From a checkpoint of a small mixture-of-experts model trained on Wikipedia.
Experts: 32 experts in each of 14 layers, 32 SwiGLU neurons an expert, 8 picks a token.
Below are experts of layer 8 (counted from 0) of a mixture-of-experts language model. Rows are named router (the router's row for the expert), gate (a neuron's input weights, with its number), up (a neuron's input weights, with its number) and show model dimensions 80-159. Each number is 500 + 50 x the weight over its row's rms, rounded and kept within 0 to 999. Numbers have three digits each.
Before each expert's rows: a language model's description of what the expert responds to. This comes from a sample of Wikipedia text that the model never trained on.

# expert 27
Middle and end pieces of surnames and place names, and second words of names like York, States, Nord, Hernández.
router:477537497550493508530517529497575527580461483485517495491637487456489602508532509423570403538526536515564563494522438505482512586420460453449535571517483434484418486461523482533441541412455500555474526488506484505481530467476562562480526513
gate0:446512504540461479495460539527451486460544511516523496397541384482487505532518488490540434504588526460492515489489513502441483588482468472467502457521465421573431524552453532550443443415582627492504507441566504483509520438477610634543461556
up0:447509420578495537499460527409461542504468482464554453539517581455473457420466543511562515449557485590510465521556579524407493560432515502564475377415487533528479480582561577554529478569523488420490589499477491472528426495522526458444490549
gate1:514442502441566554460510565556504560486479511558488520574495530342443536485462533433484471505444462518516519438434416540523563530512508460481512539498540409482413513582538570642545609467427426449594540516546505461461463476502469440557502520
up1:641506460530556518534481504472419554475480478469432469495514518474421477502513545566521475432465506556501508567528626476552488541499502420517526455487535410467515497618530562488623471470592579475552536399456530549486425601564556479457395473
gate2:469566496508536483573446472522534493509565460566555383372485539520454494535525557414525427584605548450502525470523499360456521452478468417511466440519510481525531511451526436473580532426552456497499517469603434494561411483548545626482453542
up2:531471464581573512546510417385513486495429459457491502446504471482523587549558510566558413546411563505377641484533572510526503430446492451496491523500469449478427488523386512477589491523508450557527464484438506504390521479490482564483529530
gate3:475588476532487529472497494462478521548381501570465601495480455451433523552507443565550541560482474459493545475512430379430620506480577491506599529572465424450486503548460504432473470482474543526468594490536554462543560492448465468477474468
up3:498493462489565424505486511554462511516620508402605534466513518466549524498517554425505461527456467461413410378526383510545519460526539436550540591578489520569563496496514559562446475497411462451505531533547454501522431523520467563477537453
gate4:546527454508513508485506506508541496527502451489482552505563500534442512606465474422504495535495541519607562406542437497471467496447478488446565543513489467545566546475535494420493489421550432540535466516587549583445524563424436475421488536
up4:613558494460459439494522551520533451399451498483455443444494506504483511580484433529494479582510476524633564443411577473522463530469504491470457474489488518457590477473464453540493455503449589482501574528566442452487501527594516515499492450
gate5:476472474626407535536555423546451476522478551472480539490528438428533507525472456481502423470467527480556562511448524513483466501436506510544500503450575503519498497464389527521521522416472518465509502491445579499502523509499443481519475550
up5:506525558499434572513593449477468550497590473577412442558519459484558461468532401451457495493445598430545455482474572500461529502488565610553411509489553461461563493521422519478544529571562559463440420523541551609408549423429481496430481453
gate6:458489591510625486481492572446566396472495480591557544602466480567478507554520434487620445534518461504511602496519467505580581543464488563366466466494530518536503545514396560471493585527539433579399612530506473547469490498422592520463545527
up6:498544529495425571484468511582505457554494526467577481570496457507546620510491535541520480360456467498536498527453525495577504460504499508462512529453516458399504526452514517558554464506509520463494492503470490522423451479586457518557562455
gate7:476441471511544507603507498463536542520496438621564502517510450459506556534415476578497449535524498517452572550494512639500533536395531443538563482555488507500511538452476400626517569462444515487446429582483603417535620497393448457515489521
up7:484556425513435479467578616493470507438506606508480462500518543532367478484450479506503412495479506410538489507395401482413510594474604444427532454494488564539375455586446592493459413427537519514469497478475465556555535533503489508530498522
gate8:482522388475503423441466483527546602515463561540534492418501512519492463465500494605465471472484509521554515453562400510525560483520543524495427510563561454513536552546530558512455560539536459524425615503502518431526469510498498461480482577
up8:451526534442424524515544568534517559449423483517578490427544466453552544471483560498538489528596491568462527629458503467546465462541495516565425461632467591433510486502524526468530547595491400419403479481552568480448476473493536612504498411
gate9:477392556498483526595606446534560448580499486438476489568527517527484540555526573482485429553417584424590522473535518455395565471503506430533458546477459452555409432510470587455464548541419518521477498523461649510418506483464510440524571496
up9:521550433491521454354492498437503393455519585423423532530483489527494585516552508429542542546430500513517463453466431456460440504443486503536437540448535563470507543487577462486480489445464514522510518598587491561481538479536520495542546498
gate10:445567501509467460473453544504483624458580474480541498495509416552502507500493576504560526491451488555450498454489491536451482490496367598389611487483549553513527465474534547548449530458505553534471415497440509460455433499523528560534430509
up10:441503523565543484469562561536527457383528450510450607506557450420454551537500517475419448498479520555448507539445559508553527498539505525483515519604555485474497454517455371543493564468517477550463397579491536567512564444415465501534452492
gate11:487464431437511408449515476494521437559553547500498482535628477576453459495448498427516437450518485530465548441461496509536553639462478525519492523547559459452575461481500565530497534407490560561546559579405511542467522564470498510515570471
up11:495520535482494468550446584453556495486453469421494472485474515476545505500458544521508458435632466547518448484458451517531515433521496457502561409442577509563477469600537411405478523546529499387464464440507459475562511503413524339460490570
gate12:393432425507591472477542528545481586567502400512501481560456491580433560466466438465541442618527605507503524481523487438474541533519539590440439474444505447514429560494467542483507430510556569527522480490534456469470444466520495491497524414
up12:567406576553487548550535516571477520522595458490575472490551481496416491442468429464463458469565547452491359582519499559457462555548459531646512509510372454544529496479459557447510506421449512506545575492496497564461497484427574525473507534
gate13:389578495518546524513463551529487468468523457589549488560458523444464526511577519530537399596533514531495486596489469532559454567515543521511507568440579498525497492534601427553507407561530563506484529523519503489437459500446547401454475486
up13:467566546412485576483484511481450498476507462467634514440501427437430485490424477476569393576486493473530567537481510495489551460419404509572434440544452586536503572407468489585541600575598510438509531509498519569524537512508547509538401453
gate14:491501520485480476607439460511578574544594510512480433550435457549545477444552575506500354565437549519492536447483446461478507450538520467449506582513440528487425474546567509508501553507495493500481480470544495565432516505486475527510509454
up14:527521490455447596545500587426474539553533502499569522515511557531546438517554489469504508508550547626530463536456388509532519467515484524491525488527553461508453509409583523506515374586489470487557573477384509497505476549534497594425495541
gate15:443530484498521474432505433557569607544489601459479516557503527437482520530474546401478485472452453476501527492466505462467502510444504484540518524477592473603446493380475541553515584486496431520509490586510433413467446527433477504524521531
up15:555451414446517518604468504535510456560428521502532441461498524565549609505570544520519474569446538450478617555470598450445516533577494470527449571568425539549439421569564550561489497493466501466487428538475502498541513465537409481503502490
gate16:506416423501509558396568558545432493525537514526454454518469362332472470539516464436549517528501494461536491591524475574467383539394517444549539512515535531529457452460501484494500508487539514452434391473498484485485489508509510559462502610
up16:516485567505426470411649492460521502476514519559518503503547468475492552438481542505568509471492462557546570520535531465479468570490508412488433540467556525486481541468604401525486504508500508560466487461540448630528465525542528468464462480
gate17:508483380632504477485482466467484482521453542518496507522456541528489560426507499406469419612524491466447481440492527523505554554516485495491358540592534490463453478472530491470474479524486499563560494443561521516517492493505577461525472553
up17:516495491540493473499569490520469490606492424441431484451540454460543510497459459489491478547514588593414540585505542448445486523566512455529511503451499531584513520472476451494446565500501451500551538551425506546504565483433498519523514553
gate18:476439449527467493501491611508478506533525503506520450451385502517497493509404604448496507552547450485476476505458488419517509493525514484535407643565525573655429470503505548445429546490516510481468455514507548485401603413501484473477458557
up18:482474464492537561445514499534445493624503440518557547523513567557615491493562501507482495510462484546553454558460495507464520523550511398566454412437553555519472514407532494508399542553428507427483588477467482442502554473462576524501562574
gate19:513461478462506430526539514513632484554424477489515391473531493461493480449479455505641503509583446529460404490542593441430581536473454399457492526557429506526454597622482513527489550539493504518497552499420560515546474544450514537522416359
up19:464454537467547488560438532480573531575468502562444412540509543497441489456537497442557634560466574528489534564384526444536508439525576466423512492487449548558380451531460546453483442491511484536518430503555601580537478574428454427493443480
gate20:567501475511591499594558500603463549545503530425500520524439572450513586469477542420466547529514616661545510495505471528502501502477558521510535557467588470449470471508419403546452529579517485575520496483493469413472454489430539551502457483
up20:464441482401576497502588413512498563551606518438481510576555374570485602469488565495458539499572490465494504555430511440540523460518464483399567587528457429523582545475534522521535419379464491564522500527515499582538523448521457456577502578
gate21:518548472537533526517467547516544472492524454530481525571389433556457504520504412504526568461591455497485478462412598436530537526505537494528566538583524522494533527532523439482569556474510421493464522426505484522498540519423506413573482570
up21:605459589528419494436481504511539496496476501422476432651414578506593508475479454471452479447498422569458427568567554437482561503517543466591408468590446524530441479589463560521486566458448507524506460473518507404545518502471526470483524508
gate22:542489483419573489504600504641432450406425516589547537490534440433494536589399524490469479447462561488518513542535517451522479450472496490429436490481446544425543596427469555531485511467547538473464484527465540479480504460502479552505531524
up22:485526512510510481472533512484499510575474441496431470573486607572554539431439499503511465469584385534534426522475547480525555500485565430521507538442503434600457474557451542515462460391458486447523423406419383465469468480552480397437440510
gate23:422446481537514483526545493489569529547461537558392490543465556440421602463539530464532467514474542484485494503433448443445499531505589401526490556515427461470530462550492460534481472378452553515582457377570479510563494516547402483484411542
up23:470548559478452462566583437403536475569601523548476472527504449499432494614472574532483483495448429502495504567465389509559520480487439561427489479539568561519487460596500426505495487480538450443440524508451448434511529389434503496402447464
gate24:577588510570488503569515514508574558492455532504445481513571486470432547567506444505416444488585556475540558533477546430530582541445484528509510518552556486445543490538484446478497605498412459566476562525387472529523506438558624473402545482
up24:618496471478516550558565509441447473440535488412579529539464489511455406496468510444440522456580525524488547558585395626537618519515516556556578529537489488508531479555463462460524553541490506502430506484445550531447561398436460520531437536
gate25:454460526450458445436544456456595500549454447538472514428513522485473528530483404538478475497643519454467475550486471540452505516561581471491517503517556475457416502591496528538471593574451653598543445467478586484470499457440460471470587524
up25:614507466537481520567514559489487505449541490462556486507416567505543411446395498523499455462526501496460527559381523528472597465407483526484464415578513368468562560500543482470522539505602475496518569490406507481516565476557486516479536524
gate26:491551422465515549507442486483577560522551547440500441508554453464413558510544477479495399537556454495504545438563492417478452551572486502474588536562473457432441478379512455628462537511594432513454428530449526456418509589525444547445447493
up26:529496438535597413431475456516482474499559517564428526448483476509478524482497486429541503514501530439472501547637521418533541436493642535500451499453507526504639452578434492470462474465516547475569523487498536445462526573478377444528471578
gate27:473440492466610569532539449475515520593412542437565480522476562551544569480543478503602428611560602494619547487486458536485469597502536456457522479481545555496502472504481496442455486409572456546445596538548561506528468488531483500396547561
up27:537456522487467510499523492551551557484638443582455492474584526382534562563566458514554527540491566479508507461569551510546490454472567408513440541378456460508504476527491434526485518502530501474520545451523523515497505357499475487362472473
gate28:471558506542514599491547641396461510547543466469495529530438504535493490477520540476545507552470489457504505522459481555430445535452546511485576513564494474558461607531416463550533531454545538488523502453567502449483490463590535532497545469
up28:419434577565428529534414515535517390470598501519481409543507525513497446455495454637498530507430426458482502531480608453497505533451472550449498526510446566548500567604530427528412572501465570467546513465484512544483512550493504491407487519
gate29:463515495531470464579488554469496520602464472525590576504633579546523480487468495421521518401517541494597608491498417517473483488431393474500454501450500469443494491519543519549635487521455449464515500515436497497523536421429655517566517601
up29:421463439489466516474487494498531434564450468535542516531472525484554508433512420549522497502538434447605446413573374412572526550514546544537519517551517504506399433519530465535550441561422533533581397582485500487492483475562603524396577539
gate30:470370551525552513514456450560563484457566388501475471470505564503554554464483478528576432593527527551580546482482580511563470430424508534492509475494445530490503452465466510447443473531452420570398401539522532525504461514463410540452558510
up30:475421482474436558462407533452399583541508491502547389555518458409501527600568468471388467413471429539505475596618494525501476469489453618495482465515510554553491501495466465502495499496471453449514419445578502590510492476494509402431528441
gate31:471435460468564555575541549440448448563485516491638567497540493512476505451487515486604518571555529548543523521450435467615474447514492443538464603595477424453471447541524509511480493563505515415477565470498557539541513472397502457573520545
up31:446463519524380482487548515499529501453551501430562619497478383506387519542544486482564400570545505525516524471544531503510495461607447455489472450514486551461446554427597478565399465422536505519556492516475452526505488569507478520500546521